From a checkpoint of a small mixture-of-experts model trained on Wikipedia.
Size: width 192, 53.7M parameters.
Training: 528M tokens, 8050 steps.
Below are experts of layer 6 (counted from 0) of a mixture-of-experts language model. Rows are named router (the router's row for the expert) and show model dimensions 0-63. Each number is 500 + 50 x the weight over its row's rms, rounded and kept within 0 to 999. Numbers have three digits each.
After each expert's rows: "mostly gets" lists some tokens that are sent to it at least half of the time; "comes after" lists some tokens at least twice as common just before its tokens as in all text. This comes from a sample of Wikipedia text that the model never trained on. Tokens count by the router's weight.

# expert 35
router:491484490482454506507464496505458585474470419511408577505501494463544571479524491547559581474496482570489590493512576506558474546458474504519529436438597602568411506535490455471605547533431483
mostly gets: " school", " season", " team", " game", " election", " station"
comes after: " the", " a", " The", " his", "'s", " first"

# expert 13
router:466505438556558516454482493450456500388553541432512454549508454501481389503518526472512488532586406464506488405488536578425379509502430525481561490472533546594556474459478430506598624437480435
mostly gets: " MPC", " Coordinates", " Preceded", " Species", " List", " Succeeded"
comes after: "-", "==", "\n\n", "\n", " •", "|"

# expert 23
router:501577447491532437500450559500546548468472617465586521496460480533516483507487347440545410456537529449467460471552458486587480528412546481528528510556380552455478486507472531491555439536478471
mostly gets: " not", " would", " which", " some", " have", " may"
comes after: ",", " to", " that", " it", " he", " not"

# expert 7
router:463536499535477470469439539518455579522446460518409449489489541454505571547560509507441534472556493491588407481556526465568552515465443472551524481578597486432570463398539522483596508448593455
mostly gets: " US", " JPL", " MPC", " USA", ".S", "SA"
comes after: " |", " (", " W", ";", " L", " U"

# expert 39
router:468597462465506588490516531499529544487478498468404525441509610595535530445506530541530452547499570462530480458460479502532556462587482459499481537531493414471405509443467450466431429568484452
mostly gets: " the", " a", " an", " The", "The", " this"
comes after: " of", " in", " to", " for", " with", " on"

# expert 25
router:482521511448522521533531521450545490448491483503545493499468578512592479396559519510430492504500546556540469523424423444503561447467590419558436420429444453447531540435414461444414496555527497
mostly gets: "1", "2", " ste"
comes after: " ", " (", "–", " $", "_{", " −"

# expert 38
router:458520500479530540510524539480598532502479478484511432437470544515584484450511568534467466531533580521555490546442430453478554474552506443537464440498479432456465517495450547516405362514573493
mostly gets: " RAF", "----", " cycling", " Cos", " Hindi", " Greece"
comes after: "2", "0", "9", "1", "8", "7"

# expert 0
router:460469430444568495455626536447501408523515478517414417504556505475522455529481537473588484545451541581519567476439501509594547429450495497487453449501484489481418459469533533516450432420606451
mostly gets: " |\n", "|", "|---|---|---|---|---|---|\n", "|---|---|---|---|---|\n", "|---|---|---|\n", ")\n"
comes after: " |\n", "\n", ")\n", "|", ".\n", "%"

# expert 3
router:488431568491445557529536502507473562480440428495428562470527459438467427454518506465476470436556459475462552435561480430503464437526513521539570484423466478515485460466473628475394422527514462
mostly gets: "–", "^{(", "°", " .", "⁄", ")},"
comes after: " |", "3", "6", "0", "4", "5"

# expert 4
router:522509519475511539534536528466464441560531545569480479440511509538548410440531471521505574505515541527471466508520456588538577516581497503473462565454543499471446435526459474481443502509538609
mostly gets: "°W", " LINEAR", " |", ")(", " Socorro", " —;"
comes after: " |", "0", ")", "5", "6", "4"

# expert 34
router:454458451460454495451493473453511519480510541464478486472540626500412470565483466413384448550478453433534568474495485535455385456528483556518547612499533501445522456511526481422442527494464538
mostly gets: " Total", " /", "(s", " Apps", " •", " Born"
comes after: "0", "3", "4", "5", "6", " Total"

# expert 33
router:433574487557579463550551495473454592561454448527542450469516556470477489545499530532508521483513493473556591554514410513501529469575532541539547402410469446407417524438415531515555511539479555
mostly gets: " March", " September", " August", " June", " May", " October"
comes after: "1", "2", " on", " in", "In", " In"

# expert 32
router:521475598453570528491449571522519443533457445456445450483461519541508485503505526512537446481593483441504542515432519550441435459454433544522566425526398535619517505415443495454559437402580527
mostly gets: " Kingdom", " British", " Australia", " London", " Order", " Royal"
comes after: " the", " of", " United", "-", ":", " in"

# expert 15
router:528475467502540513520523514502485402351480517525467395482493471487532458435498510498417545515531416453557416473430460449500433490543520441514426490539521459522507494555499506491581546506582521
mostly gets: " sq", " million", " billion", "″E", "/h", " lb"
comes after: "0", "9", ".", "3", "5", "1"

# expert 9
router:471467596538421567514575502514543456480529498504526594533407435478547539488526382594483483505427538485481518546561456458410507484459475511504504563560520629540506517458480518554530506395469527
mostly gets: " part", " largest", " inc", " years", " future", " instead"
comes after: " the", " a", " an", " his", " The", " un"

# expert 20
router:549533559510499548626489456545547504553519430539477492478507467485409500447485492572454472461536527526585529486526596480532409489439532572569498445525484473399485516450472454479527435514549526
mostly gets: " New", " York", " South", " California", "American", " Angeles"
comes after: " |", " the", ",", " New", " in", "|"

# expert 24
router:562489602487453510516539476557453421485464526480455415473482465464587476498495499497533477468566484443596615486589557562509412482494550475548468442432537464491516578557479619495497566537503474
mostly gets: " human", " health", " social", " fire", " care", " medical"
comes after: " of", " the", " in", " and", " for", " on"

# expert 22
router:452522495484534547505568526463599543527472486465504435438489567520578464468503571520459448557541578525572487538419428446514559458534526433539450455501466461461486504467426537518411382525552472
mostly gets: " Cos", " Roth", "cin", " Bert", " Pok", " Fal"
comes after: " |", " of", "1", " in", "|", "="

# expert 19
router:480482558508519488461482422452512610514540487476491535446461432487420518431581555410569445465533545491473472427523438488454507445456508437436527561392435563528471451564436529534530600548547454
mostly gets: " In", "In", " On", " At", " For", " After"
comes after: ".", ".\n\n", ",", " \"", "==\n", "-"

# expert 5
router:563451498528557422484550521471477447482515454479503440452540541499480441520518508577507455499489498555440512514469550538492514519468494430519413423566484496471439446498558523425433474533529467
mostly gets: ")\n", "\n", "==\n\n", "===\n\n", " ==\n\n", ";\n"
comes after: "\n", " |\n", ")\n", ".\n", " information", ";\n"